config.toml
n_layer = 9
d_model = 160
n_experts = 64
experts_per_token = 4
d_expert = 96
d_shared_expert = 128
activation = "gelu"
moe_layers = [1, 2, 3, 4, 5, 6, 7, 8]
router_score = "softmax"
normalize_top_k = false
routed_scale = 4.0
balance_loss = 0.000167
balance_bias = true
router_z_loss = 0.001
init_std_router = 0.0098
lr_router = 0.00187
vocab_size = 8192
norm = "rmsnorm"
norm_eps = 1e-06
tie_embeddings = false
optimizer = "adamw"
lr = 0.0024
beta1 = 0.9
beta2 = 0.99
batch_tokens = [65536, 131072, 196608]
seq_len = 256
train_tokens = 699700000
steps = 5464
dataset = "wikipedia_en"
Below are experts of layer 4 (counted from 0) of a mixture-of-experts language model. Rows are named router (the router's row for the expert), up (a neuron's input weights, with its number), down (a neuron's output weights, with its number) and show model dimensions 0-159. Each number is 50 + 15 x the weight over its row's rms, rounded and kept within 0 to 99.
After each expert's rows: a language model's description of what the expert responds to; "comes after" lists some tokens at least twice as common just before its tokens as in all text. This comes from a sample of Wikipedia text that the model never trained on. Tokens count by the router's weight.

# expert 8
router:25 57 50 84 76 54 43 66 40 54 75 62 26 40 33 59 46 52 19 49 46 80 49 48 42 27 30 41 33 33 28 39 55 66 47 31 48 20 50 29 39 48 36 54 62 33 67 48 29 33 71 38 42 49 53 81 22 57 49 56 70 41 53 65 75 27 52 57 64 61 29 81 63 39 41 29 41 34 64 48 52 59 52 60 40 58 40 57 68 84 47 59 62 57 46 35 52 37 22 68 64 36 56 49 74 49 50 39 84 46 29 76 43 43 44 62 42 12 72 47 58 44 40 45 62 65 53 53 44 63 38 34 61 42 47 52 43 46 62 34 51 35 74 40 46 58 45 42 58 63 31 47 31 29 48 78 74 28 57 59
up1:56 55 44 43 44 48 41 56 55 35 49 54 38 46 46 63 57 38 63 60 76 66 36 63 65 58 38 59 68 08 44 52 41 75 27 45 60 50 59 28 42 62 25 52 60 20 30 47 52 27 63 23 65 64 59 41 51 51 62 44 67 73 37 44 60 64 66 87 64 44 64 29 39 51 71 58 64 47 61 51 45 66 19 67 61 38 63 58 52 71 48 57 58 45 18 59 45 44 54 74 39 32 36 63 73 19 69 55 64 51 18 21 24 50 57 66 53 54 67 48 62 40 58 55 53 42 58 42 69 46 54 25 38 34 37 64 57 62 53 51 71 21 20 29 54 47 61 54 79 60 32 38 41 64 63 64 18 71 45 26
down1:22 45 51 58 65 36 49 50 41 39 52 50 41 48 55 64 54 53 38 34 38 32 39 64 77 63 57 58 63 51 46 99 65 45 54 46 26 50 45 28 49 63 54 55 39 61 46 49 69 42 43 52 56 52 57 44 38 35 39 30 64 64 31 46 52 69 49 71 66 68 48 68 41 57 85 53 43 00 53 72 45 59 48 47 62 00 49 52 73 46 50 61 48 36 45 39 40 48 60 39 51 56 36 57 49 56 48 46 41 59 39 49 30 58 52 51 60 39 76 47 53 53 36 62 44 47 46 34 35 66 41 46 53 58 52 47 49 47 51 41 45 68 52 56 51 47 67 47 56 45 53 38 42 63 59 63 26 52 47 57
Description: Tokens opening a new line, heading or clause: == before headings like Early life, list dashes, In, After, during, in.
comes after: "\n", "==", ").", " Dur", " He", "==="

# expert 20
router:38 76 44 57 40 83 41 79 42 76 75 36 24 42 52 49 65 29 36 39 79 42 35 26 27 41 52 49 28 54 43 09 40 40 47 46 31 30 47 34 37 51 14 59 53 56 44 52 41 49 78 49 46 55 47 53 27 62 43 67 52 34 72 64 52 49 51 63 54 46 27 65 61 63 35 32 49 20 55 43 57 59 63 40 28 76 49 50 41 70 59 49 53 34 53 27 59 37 53 51 44 48 64 51 49 29 39 46 80 48 47 44 44 40 44 72 48 26 43 53 66 29 44 25 63 64 66 64 45 84 50 48 40 45 44 73 37 50 44 20 47 29 71 46 64 67 42 55 66 64 25 39 38 55 18 79 58 41 69 66
up0:52 41 49 57 50 55 48 61 46 71 78 56 72 49 39 50 54 15 74 61 60 54 27 51 46 43 24 62 31 33 52 40 59 44 10 27 68 36 51 63 36 51 41 32 76 45 30 61 46 43 49 68 45 60 60 45 52 38 55 65 51 36 67 37 53 24 68 63 78 33 60 52 65 44 47 37 31 53 30 50 29 64 31 33 78 55 67 58 39 75 62 63 52 72 44 75 39 39 69 52 67 61 30 50 55 80 73 68 44 36 32 51 39 34 49 66 42 69 45 19 61 35 49 51 68 60 70 75 68 67 42 61 67 69 44 53 47 62 72 27 31 57 27 45 59 68 30 51 58 39 61 69 67 53 54 61 67 48 41 89
down0:36 63 51 70 67 32 42 51 67 66 56 63 34 48 62 23 43 36 50 59 58 40 44 57 46 54 55 33 37 44 50 41 36 34 49 70 57 60 50 70 40 34 78 74 32 43 43 22 36 43 55 43 55 66 54 49 59 59 58 17 51 52 59 55 41 40 77 43 38 41 69 44 36 38 52 33 51 64 49 20 53 38 59 68 38 21 53 39 61 45 81 43 58 34 41 67 45 21 52 53 41 15 40 47 34 45 38 77 40 57 42 44 59 33 77 76 43 54 55 63 34 55 51 73 39 33 64 64 58 11 60 53 31 57 30 65 41 80 33 66 48 33 50 28 27 66 47 72 51 52 15 84 49 69 17 55 50 40 63 74
Description: First word inside section headings and table headers, such as See in See also, Total, Votes, Date, Apps, Goals.
comes after: "==", "-", "|", " |", "===", " No"

# expert 1
router:46 56 53 75 52 52 16 69 29 76 90 18 61 52 47 47 48 31 36 53 65 52 41 49 30 34 44 26 20 42 41 12 46 42 62 56 33 36 43 17 39 56 39 51 45 53 56 36 42 54 46 43 56 52 40 42 44 52 35 75 55 15 70 77 51 58 70 49 76 68 42 61 66 60 49 32 51 39 52 50 62 52 69 36 31 69 59 44 45 53 59 66 43 31 56 36 27 35 22 64 43 46 56 60 69 34 30 45 66 63 33 51 53 28 42 79 56 21 42 43 52 37 28 32 56 75 53 42 33 70 49 49 63 44 35 62 26 44 29 39 66 39 60 42 77 54 40 60 52 55 20 38 51 35 40 58 59 25 41 62
up1:54 43 27 71 62 63 56 52 64 48 85 65 43 52 64 47 73 85 52 64 50 42 66 47 53 51 41 64 51 56 18 28 66 50 19 41 52 27 54 45 35 27 70 40 73 50 63 56 53 53 63 39 61 57 48 24 50 78 23 70 55 52 74 37 59 48 59 56 30 60 72 62 25 42 65 61 29 44 45 55 44 60 57 38 24 53 13 44 30 62 37 37 54 42 37 48 24 52 56 56 79 54 62 63 58 35 50 41 77 39 47 28 67 50 41 77 33 52 64 40 63 47 79 40 64 78 67 65 66 44 64 46 42 53 39 71 51 38 41 67 25 34 23 66 42 61 76 51 70 72 54 50 51 55 43 55 64 29 64 69
down1:28 57 66 36 45 58 64 47 57 31 29 40 44 54 44 55 45 66 28 63 49 35 53 45 42 47 41 51 26 49 38 52 37 84 55 50 39 45 29 68 39 63 60 19 56 30 55 54 27 57 46 50 75 67 58 73 62 42 75 55 38 75 46 47 68 35 47 48 52 24 60 71 57 31 41 38 67 29 62 52 62 59 64 39 63 63 53 23 29 52 30 27 53 59 41 47 56 67 47 41 62 35 44 14 38 39 52 46 58 73 39 36 49 31 47 85 44 45 31 67 17 63 65 55 70 38 39 44 77 28 58 49 42 38 48 62 53 31 57 84 44 62 30 59 28 46 32 24 36 14 66 65 46 23 56 80 59 47 65 33
Description: First pieces of split words, such as re, con, pre, sub, de-f, especially after list dashes in company infoboxes (Founded, Defunct).
comes after: "-", "\n", " re", " Re", " (", "=="

# expert 49
router:64 53 35 63 51 58 44 82 19 58 57 45 50 42 45 60 49 53 36 59 46 49 42 50 17 31 42 63 41 29 56 29 46 42 55 34 37 41 51 50 23 54 29 52 36 38 77 55 13 46 70 46 64 72 74 50 35 49 31 37 63 39 51 57 62 53 63 59 66 48 53 67 61 40 44 42 46 33 58 39 88 62 61 25 45 74 72 42 74 50 29 65 65 69 41 44 59 45 49 71 61 27 45 71 55 58 30 23 46 52 34 50 23 37 43 61 40 30 77 42 47 39 32 43 63 57 59 56 30 77 30 36 71 41 50 76 42 44 57 28 77 27 62 47 65 49 53 66 54 45 26 52 40 14 41 66 69 23 72 38
up9:39 48 73 42 54 35 71 50 40 44 38 71 55 22 51 35 29 41 46 62 82 49 35 53 49 71 54 44 58 47 69 56 20 55 60 46 53 53 56 36 89 40 51 12 46 56 64 56 42 55 67 50 57 40 78 58 36 58 47 42 40 44 44 60 29 20 47 54 38 52 65 67 70 50 37 59 56 34 53 43 52 57 39 40 36 77 65 36 74 46 32 58 42 39 50 52 18 58 56 24 53 22 51 31 66 68 74 70 60 71 40 53 39 58 53 67 49 32 66 24 45 09 11 64 50 29 44 39 39 31 55 26 45 73 48 35 58 53 37 39 52 62 49 42 49 68 55 64 48 44 86 27 62 23 45 68 67 37 58 58
down9:45 42 79 84 67 34 81 40 50 64 69 33 57 74 62 48 51 57 65 59 39 48 48 53 63 45 49 49 79 30 61 99 49 46 02 39 52 42 34 75 52 29 74 54 20 56 61 32 18 58 50 46 56 56 57 54 56 77 57 29 51 46 65 63 70 54 47 78 18 62 64 43 32 48 62 67 49 47 23 28 47 62 41 57 55 42 65 65 37 54 64 38 34 46 33 39 31 65 62 66 33 33 58 38 49 56 52 39 31 53 55 47 33 38 58 62 45 73 60 57 36 43 50 58 28 59 55 61 75 46 64 64 55 40 44 57 32 57 55 65 61 49 57 39 47 62 43 46 49 56 29 55 27 51 25 53 31 27 64 51
Description: Time nouns and adverbs in biographical or historical narrative, such as two years later, a month after, day, immediately.
comes after: ".", "0", ",", " that", " a", " was"

# expert 36
router:35 64 52 59 71 69 40 59 12 54 66 42 47 21 17 59 58 69 51 51 38 64 44 39 38 32 52 65 27 45 43 22 56 79 58 50 38 42 24 43 45 71 28 34 66 39 52 38 38 34 64 33 53 68 68 74 45 78 54 26 72 31 61 74 62 48 49 64 69 47 38 40 59 30 39 33 48 34 46 45 63 54 38 60 50 62 47 34 60 48 34 53 78 50 43 33 40 38 31 64 75 33 47 58 57 39 37 54 69 76 14 77 34 54 44 70 28 54 69 41 68 58 41 28 59 71 56 47 37 73 37 40 44 36 59 61 40 40 79 23 61 53 59 51 77 60 54 50 29 36 57 28 41 35 50 50 50 28 59 56
up9:33 55 91 47 64 67 31 58 45 63 34 58 57 44 30 32 30 41 23 42 53 65 49 34 22 54 52 21 54 54 51 49 41 56 53 64 23 44 58 36 31 51 43 78 23 53 52 32 41 36 44 65 22 46 19 56 46 38 54 63 46 28 63 51 72 57 38 74 61 43 27 53 44 24 61 44 51 52 47 44 56 58 37 60 41 60 81 36 31 62 37 54 50 70 16 49 72 36 54 44 36 67 59 54 37 37 61 53 39 44 36 70 40 51 44 60 34 41 48 57 22 57 58 40 51 31 52 23 69 71 32 41 64 79 40 48 69 73 40 31 33 48 64 55 74 45 44 78 20 66 41 43 15 32 54 42 26 53 57 39
down9:47 41 48 47 29 46 41 80 66 38 36 43 41 64 31 50 75 47 77 45 37 84 39 61 73 41 57 28 43 61 22 40 31 53 72 41 38 54 35 60 60 60 51 44 59 58 35 64 77 42 39 62 41 46 57 36 48 46 47 65 47 63 66 43 49 14 42 39 56 46 56 69 37 61 60 66 43 49 67 55 39 42 47 74 32 77 41 69 60 50 51 35 54 31 65 47 41 48 35 36 51 66 98 55 54 40 56 74 52 56 36 64 67 61 33 53 37 40 56 41 37 66 57 28 76 19 43 34 61 61 56 77 35 61 57 24 06 35 23 43 41 34 67 54 58 61 45 46 37 31 80 61 53 37 49 18 46 68 56 56
Description: Digits and dashes in sports scores and number ranges, mostly tennis set scores like 6–4, 2–6, plus match tables.
comes after: " ", "1", "2", "–", "3", "6"

# expert 45
router:26 97 54 62 53 58 31 91 32 68 67 39 22 37 50 65 54 22 46 52 57 62 55 37 33 37 52 47 43 34 45 18 35 73 35 39 55 55 48 42 30 60 37 31 43 35 74 46 55 46 63 54 39 58 55 50 41 67 44 47 63 39 66 48 63 37 57 77 75 66 45 52 63 31 50 21 35 50 45 51 41 46 64 27 38 70 52 44 80 53 50 50 62 37 45 38 43 38 59 59 57 39 54 62 76 38 53 29 76 53 33 45 59 53 29 84 45 45 49 51 64 26 15 49 67 72 62 35 49 66 39 39 70 49 51 90 59 50 47 37 79 22 67 49 55 60 22 65 57 58 33 44 42 58 44 52 59 41 38 59
up1:51 52 65 52 44 33 50 40 30 75 42 67 31 64 32 66 68 52 47 48 46 39 52 48 78 72 45 39 44 72 53 59 27 44 50 45 55 32 57 30 39 66 48 49 36 20 29 55 58 42 57 43 32 66 32 12 77 67 59 67 64 56 46 39 68 53 52 51 40 17 64 58 71 39 64 53 23 52 56 56 74 54 27 40 14 80 77 51 50 37 33 48 44 71 39 39 16 39 62 67 46 44 56 82 50 37 41 64 55 41 62 52 40 56 49 62 63 37 54 58 62 87 70 26 71 54 50 42 33 51 71 70 49 51 48 50 41 52 59 24 49 66 26 47 38 52 57 80 73 71 49 82 46 40 68 31 49 47 40 55
down1:89 49 54 53 68 35 04 24 58 50 81 43 39 43 59 25 73 48 17 51 46 71 39 41 36 52 39 63 49 42 53 60 65 36 41 59 55 53 41 54 33 48 37 61 56 65 52 54 70 38 55 47 46 34 57 51 28 58 29 61 42 40 60 63 34 27 49 49 33 64 32 61 40 83 40 51 50 99 70 45 63 64 66 64 48 26 38 55 26 62 17 63 61 45 51 46 49 57 30 47 35 43 51 33 73 44 48 41 22 57 44 46 54 32 55 54 60 60 35 43 51 44 50 35 50 22 50 64 30 65 39 43 33 43 46 31 36 35 43 42 60 48 59 56 32 38 78 59 38 49 49 58 29 45 41 37 38 44 41 39
Description: First pieces of split words, usually prefixes such as con, un, dis, sub, re, en, ex, in scientific or explanatory prose.
comes after: " ", " the", " and", " of", " a", " in"

# expert 43
router:28 71 66 63 82 58 45 53 42 53 72 48 33 58 43 70 65 62 52 64 58 68 60 47 45 46 37 49 39 54 39 39 73 56 55 43 38 36 40 48 17 75 49 40 39 28 62 37 12 60 64 39 45 51 82 47 11 47 51 56 66 34 55 45 55 46 71 79 55 53 42 53 51 36 42 34 47 22 73 56 57 80 44 52 49 54 67 29 74 53 41 71 65 53 41 28 31 53 37 55 70 35 44 78 53 66 40 44 64 62 34 66 34 32 33 63 48 38 73 61 41 48 57 27 77 65 55 48 32 81 24 34 65 34 52 86 67 51 38 28 54 37 56 46 77 65 32 59 63 55 30 39 36 40 41 60 56 50 46 64
up2:31 65 43 28 70 61 54 78 59 51 68 47 50 51 45 51 65 57 50 35 33 49 51 26 66 55 26 38 41 63 26 52 12 40 61 48 52 42 45 52 35 53 40 73 35 82 47 44 58 71 43 44 31 43 29 52 19 50 48 56 56 32 49 52 27 38 49 42 61 64 38 58 63 48 46 38 69 53 48 33 53 63 53 45 66 55 52 38 40 57 27 41 48 46 52 46 53 40 35 82 56 59 52 39 38 32 51 47 76 87 02 73 47 39 46 72 42 38 52 57 41 55 37 46 25 14 42 49 45 30 38 20 73 42 52 36 41 44 57 45 63 45 32 72 47 73 49 72 44 70 88 61 49 23 49 59 33 34 43 88
down2:56 50 62 67 52 45 52 86 82 37 55 58 43 44 36 31 65 63 61 36 14 37 70 40 56 26 22 54 42 80 53 74 58 30 76 61 42 71 33 66 39 58 32 58 35 13 63 61 19 58 31 79 33 37 61 52 54 47 61 67 58 79 29 56 54 44 35 34 52 59 31 61 49 24 69 77 46 48 61 44 49 34 45 19 55 44 39 30 59 64 36 55 51 58 67 52 60 46 51 69 40 34 57 59 64 39 69 47 32 53 56 59 47 24 55 77 63 65 62 33 53 62 44 37 32 51 31 20 39 46 40 46 40 62 44 40 79 54 59 58 49 54 50 45 62 68 77 66 64 45 71 27 50 55 56 55 67 50 74 49
Description: Full stops, line breaks and closing punctuation at sentence ends, plus connectives like however, while, because, although.
comes after: ".", "\n", "s", ".\"", " U", ")."

# expert 39
router:41 69 64 56 77 77 42 48 31 55 52 37 31 58 32 66 54 54 34 64 47 64 52 49 37 53 48 49 34 31 35 28 65 56 63 31 55 24 20 45 33 63 14 48 60 43 55 47 35 65 58 54 47 55 60 54 39 76 51 57 73 26 64 62 54 59 45 75 58 58 55 50 82 33 33 42 47 30 53 45 43 75 67 56 28 76 64 44 77 76 30 54 58 56 61 28 47 55 54 46 57 41 68 74 73 59 51 49 73 56 43 69 53 27 25 47 27 40 56 50 46 32 49 25 57 65 59 38 17 70 35 39 71 46 66 58 29 59 51 29 50 30 67 59 77 59 45 49 57 72 28 22 41 45 15 54 60 29 41 45
up9:48 48 40 50 44 55 55 54 36 40 81 45 52 59 30 63 47 08 56 74 57 61 61 51 65 43 26 62 38 68 37 60 53 81 53 43 54 59 69 57 33 35 18 14 67 22 56 65 49 56 43 60 31 76 62 44 32 27 56 33 63 49 40 53 66 33 54 68 68 58 52 58 66 45 59 52 67 51 67 55 54 43 72 59 19 54 40 30 33 31 36 46 31 47 35 43 77 45 48 35 40 64 73 44 60 38 20 51 29 52 54 48 64 42 58 56 42 46 61 52 26 48 35 63 61 48 69 63 52 33 26 63 46 47 71 52 84 60 54 41 66 42 74 47 40 53 11 62 23 34 58 46 56 80 61 42 20 42 54 73
down9:62 44 63 62 42 45 57 17 35 52 26 40 51 30 28 42 48 32 49 49 47 45 58 55 21 72 60 36 64 37 26 99 41 47 48 64 59 45 44 62 75 37 38 39 55 54 45 39 46 49 70 69 46 40 40 41 37 61 69 59 68 37 75 52 56 44 57 37 54 46 59 54 61 67 64 71 59 73 73 17 56 35 50 53 40 35 32 53 91 43 75 67 66 72 37 58 30 47 39 50 43 51 54 56 60 46 54 50 50 21 59 54 56 35 44 44 45 49 68 72 69 49 43 49 76 26 41 60 32 52 37 77 54 42 35 58 26 48 41 49 05 51 41 60 45 64 40 60 46 69 27 41 83 36 51 59 54 31 37 42
Description: Line breaks after sentences, after table separator rows and before list items, plus == section heading markers and table divider strings.
comes after: " |", ".", ")", "\n", "==", "---|---|---|---|"

# expert 59
router:32 83 60 55 70 66 42 58 44 54 63 44 40 20 38 46 63 50 19 39 56 62 56 59 28 39 46 57 39 44 57 04 46 50 40 24 24 47 46 38 45 58 28 53 58 65 57 32 34 62 82 38 65 51 53 54 39 75 41 56 50 50 82 63 59 53 34 55 68 42 34 66 61 51 29 58 59 16 53 49 44 66 39 27 38 68 41 39 54 48 41 52 64 49 59 32 39 13 52 46 66 47 53 52 54 33 54 45 79 64 18 58 37 57 19 59 53 42 55 28 41 32 38 37 43 93 46 30 34 85 34 35 48 41 67 61 44 49 59 37 46 43 74 35 50 61 58 59 55 25 58 29 33 48 44 64 70 32 58 61
up0:67 45 52 54 41 51 44 64 69 48 55 77 59 64 41 31 69 60 52 54 30 57 16 47 82 50 42 61 85 34 55 42 52 45 46 41 46 26 53 59 60 65 57 33 75 49 69 55 57 41 56 23 50 52 61 66 36 47 71 58 37 20 44 36 47 58 58 54 58 69 46 39 44 54 53 29 56 46 73 53 70 60 52 60 44 50 57 63 71 58 55 52 83 53 43 26 62 65 36 49 44 29 61 56 54 42 53 52 60 42 25 47 63 54 43 75 41 36 24 67 27 65 43 36 99 59 56 32 69 69 64 60 74 54 24 28 58 54 36 47 34 46 94 50 39 64 56 56 29 60 67 30 50 68 16 47 22 41 29 51
down0:56 80 78 43 47 33 51 72 46 35 30 28 58 41 28 52 31 55 34 68 50 43 77 56 70 60 47 61 31 74 41 74 62 33 36 69 62 51 53 52 38 42 50 38 38 29 73 53 60 46 32 24 32 28 42 37 75 32 70 65 65 29 42 30 59 47 30 40 67 70 30 54 51 48 67 57 21 48 64 54 55 23 56 33 49 86 62 59 40 55 51 70 45 48 35 48 24 30 62 76 35 64 57 49 56 61 54 45 42 58 39 52 57 43 55 21 59 36 33 50 45 30 60 53 79 47 58 71 52 47 65 51 53 36 47 61 76 26 45 17 27 46 16 43 23 49 29 42 29 71 57 53 69 50 50 43 46 38 58 51
Description: Pipes and header words in sports and election statistics tables, such as Apps, Goals, Votes, ±%, census, and score digits.
comes after: "\n", " |", "==", "===", "%", " Votes"

# expert 53
router:29 69 68 81 64 50 27 70 37 59 58 15 41 62 32 60 92 55 36 64 53 76 37 68 41 57 60 47 48 40 47 10 43 60 49 60 16 64 62 25 48 62 29 56 57 39 59 51 40 47 51 25 51 56 48 78 43 57 31 53 65 35 54 52 54 47 43 42 59 69 57 34 67 49 16 20 37 31 54 38 52 63 73 52 51 66 57 42 46 52 24 71 57 50 57 49 43 38 29 77 52 51 82 58 61 40 34 45 54 62 26 68 52 39 25 64 40 25 52 34 63 39 41 50 82 56 55 58 30 69 51 43 45 26 69 57 33 45 67 46 76 30 57 29 55 37 49 73 48 60 54 40 30 30 50 44 49 52 54 52
up7:43 27 20 48 73 55 25 65 46 51 69 45 47 72 30 54 60 54 56 42 49 44 37 67 55 50 80 67 57 40 64 51 51 50 74 33 40 51 42 23 21 65 63 46 45 68 67 56 45 34 51 61 54 42 38 61 63 64 43 36 48 52 69 63 52 46 54 66 47 53 68 35 50 48 37 69 66 42 74 49 39 53 75 43 43 85 44 53 51 63 74 52 60 58 60 61 44 79 30 74 31 58 59 31 53 45 72 47 48 56 49 34 18 57 27 43 47 59 31 66 38 61 44 69 49 63 59 31 32 35 32 90 94 59 99 58 49 52 42 50 51 28 59 42 48 39 24 34 47 48 48 45 86 53 52 51 63 34 52 59
down7:77 37 52 67 53 46 44 46 41 71 39 65 66 68 50 37 57 30 91 40 63 45 35 56 55 73 34 45 60 42 48 57 59 38 46 53 65 64 54 55 62 27 60 56 50 33 33 59 50 35 43 34 47 60 28 39 62 74 64 43 54 57 48 74 17 48 38 42 72 58 52 30 39 43 40 53 65 76 80 70 34 74 41 33 66 75 67 65 42 54 29 50 35 63 62 28 23 53 35 84 35 38 57 21 18 33 75 77 31 56 57 39 33 69 48 46 63 37 20 34 62 41 44 71 66 50 53 48 39 74 57 64 60 60 69 39 70 44 48 51 52 58 40 21 34 45 56 76 56 64 57 44 54 42 42 33 48 28 40 32
Description: Dashes starting a new field line in player or person infoboxes, such as Number:, Born:, Years active:, plus short syllables like ro, tro.
comes after: "\n", " runner", " Blue", " Runner", " Position", " re"

# expert 47
router:19 71 36 72 65 70 40 74 38 41 65 48 27 50 28 52 71 39 22 58 57 78 66 37 36 56 49 42 38 39 30 27 48 66 58 28 29 39 38 40 40 75 16 27 58 43 67 39 26 43 77 43 56 58 78 59 15 66 40 58 69 36 71 56 61 54 62 53 56 82 49 58 58 35 35 47 31 19 52 41 62 83 45 46 46 35 39 44 63 47 30 65 36 42 50 42 31 38 45 55 51 36 62 60 68 34 43 55 76 74 32 55 43 53 24 71 44 47 66 60 52 43 43 40 62 65 67 48 35 68 34 52 55 25 42 72 39 54 56 39 54 35 63 43 66 62 45 62 73 60 38 37 32 40 37 60 61 44 45 70
up6:33 54 43 71 30 47 24 33 41 56 46 50 43 53 59 48 49 31 60 68 54 26 58 42 45 47 40 58 30 17 32 47 25 68 48 46 73 79 46 43 50 27 17 19 28 44 36 22 74 56 74 56 48 32 61 49 66 55 42 44 51 55 66 53 61 23 45 60 54 40 26 78 48 56 42 40 41 59 25 87 40 43 35 56 47 50 73 46 55 58 53 53 34 58 51 44 55 35 70 49 51 46 43 66 44 62 54 60 65 22 68 39 54 61 28 75 32 41 46 50 66 25 65 56 85 65 60 19 30 48 57 67 42 34 49 56 34 42 54 51 69 28 43 33 66 24 35 34 60 58 30 31 51 77 41 50 53 39 46 79
down6:37 46 56 52 53 24 46 47 23 55 55 49 63 46 50 43 58 48 50 33 37 74 55 64 65 38 47 41 54 73 23 99 52 25 55 30 41 42 56 53 51 47 38 27 75 50 22 54 30 44 58 68 56 23 37 41 35 45 49 36 60 59 57 56 51 51 70 37 58 38 57 85 23 15 79 47 58 44 55 48 59 23 40 38 73 06 52 55 64 61 52 62 41 39 58 46 53 47 57 39 27 73 67 40 49 49 76 45 14 31 61 23 56 46 52 34 41 35 47 52 60 54 31 57 58 49 54 55 57 66 28 54 42 63 55 60 58 41 53 41 58 64 49 35 61 58 56 43 45 57 55 49 28 63 44 44 48 40 37 44
Description: Colons, pipes and dashes separating labels from values in infoboxes, lists and tables, as in Drug class:, Arena:, Seeds:.
comes after: "\n", ")", "\"", " Genus", " Synonyms", " Coordinates"

# expert 27
router:28 60 53 59 72 62 41 66 50 66 84 27 55 38 22 49 56 55 49 62 63 64 59 17 58 57 34 35 38 34 31 04 54 55 42 36 34 56 37 33 29 59 54 37 56 41 55 50 38 20 77 42 51 56 47 42 21 80 40 67 66 48 46 50 70 61 45 71 38 46 35 50 54 48 43 56 46 27 50 53 40 64 58 41 40 69 69 39 52 59 49 53 43 16 42 36 35 38 37 47 55 58 56 45 64 40 52 56 40 40 27 44 54 50 15 67 18 42 56 26 64 55 51 19 55 57 95 56 51 73 46 53 62 36 51 68 36 60 53 31 61 20 61 48 76 81 44 39 62 64 45 37 47 51 37 44 61 44 66 77
up0:43 49 57 49 65 41 67 65 61 28 68 44 55 34 53 37 29 48 35 46 71 52 25 54 48 50 34 74 90 61 53 23 40 43 71 70 40 57 50 44 35 53 50 40 48 22 67 63 68 61 52 48 39 63 58 50 46 35 51 66 52 42 47 75 59 67 50 74 28 78 57 77 48 68 65 14 61 49 62 50 69 56 60 36 35 31 45 34 51 66 44 40 34 39 50 48 37 46 06 63 46 45 24 60 86 25 53 50 52 58 65 43 53 56 49 88 39 40 60 48 43 52 43 34 15 50 55 37 39 50 54 62 41 57 62 58 18 44 75 37 85 30 69 56 33 46 55 40 36 72 37 60 60 42 25 43 54 71 61 54
down0:81 33 58 60 64 38 41 50 67 46 39 23 40 69 41 43 43 20 32 64 23 55 29 73 51 81 37 46 65 77 63 46 49 44 55 51 70 40 70 41 70 69 54 44 55 87 62 38 67 52 43 51 33 52 64 31 52 46 63 44 49 47 55 49 58 60 39 55 30 29 15 41 42 66 68 64 49 08 53 39 34 62 28 38 66 63 37 52 57 47 56 45 32 20 69 54 66 36 40 38 46 31 57 49 51 44 27 56 22 63 49 59 46 68 36 40 65 69 44 45 40 61 18 65 43 57 67 48 28 48 84 72 44 54 39 60 39 38 41 46 38 44 74 61 45 45 24 40 64 39 71 70 38 38 50 45 74 44 67 73
Description: Digits, degree, minute and second marks, N/W letters in geographic coordinates, unit abbreviations (kg, sq, UTC), and cells in data tables.
comes after: ".", "°", " (", "″", "3", "5"

# expert 29
router:50 55 59 45 63 65 52 66 48 67 48 40 34 43 54 83 52 55 29 51 54 64 49 37 56 35 32 53 62 38 50 27 38 67 34 54 24 41 34 30 51 58 41 57 52 44 61 34 40 37 71 38 65 54 69 68 36 77 58 11 56 36 50 55 53 43 60 77 70 51 49 75 55 27 24 44 44 16 70 34 79 53 62 37 26 67 58 26 72 47 49 57 64 58 55 36 37 54 32 75 74 33 54 52 66 37 32 41 69 57 43 49 43 35 58 70 34 40 87 41 61 46 36 43 52 59 65 66 37 74 43 35 46 20 67 63 62 55 57 39 72 29 55 57 62 69 58 67 28 56 39 29 26 31 21 56 58 28 64 41
up0:43 79 51 47 58 59 25 44 65 64 56 49 67 39 35 65 68 60 60 51 49 49 39 43 40 33 37 55 55 51 39 40 33 57 45 66 46 53 19 49 41 69 37 34 49 72 34 65 50 35 63 36 42 44 46 37 47 56 52 40 40 36 66 70 55 84 58 58 49 66 06 67 59 54 36 46 55 60 63 35 70 45 47 34 36 48 46 28 37 29 34 79 58 72 65 62 39 59 40 38 35 42 50 57 28 36 35 79 54 70 60 71 42 55 44 99 38 50 17 67 51 65 58 16 43 97 43 31 63 83 41 39 36 78 52 39 49 46 65 64 29 45 43 21 42 47 59 46 45 52 61 48 45 56 60 60 60 57 56 57
down0:26 30 42 29 59 35 42 46 66 72 38 48 36 78 38 66 33 74 61 48 66 63 36 37 44 53 64 59 52 67 30 65 53 41 69 11 58 37 59 29 50 39 60 60 49 29 36 52 60 51 43 62 66 33 53 54 53 30 42 47 51 49 39 28 60 73 79 28 49 26 28 18 48 56 67 27 32 58 50 51 19 54 57 61 49 60 70 54 82 43 48 42 55 48 57 37 41 54 54 65 30 76 48 61 17 31 63 42 56 41 38 42 40 86 59 68 50 43 53 48 69 46 68 46 52 47 54 77 63 35 23 23 31 74 55 40 52 64 45 39 59 31 27 61 53 51 25 48 71 53 68 64 31 82 33 41 53 42 41 58
Description: Month names and event nouns after the, in or during, marking when something happened, such as March, season, end, race, fight.
comes after: " the", " in", " at", " during", "In", " September"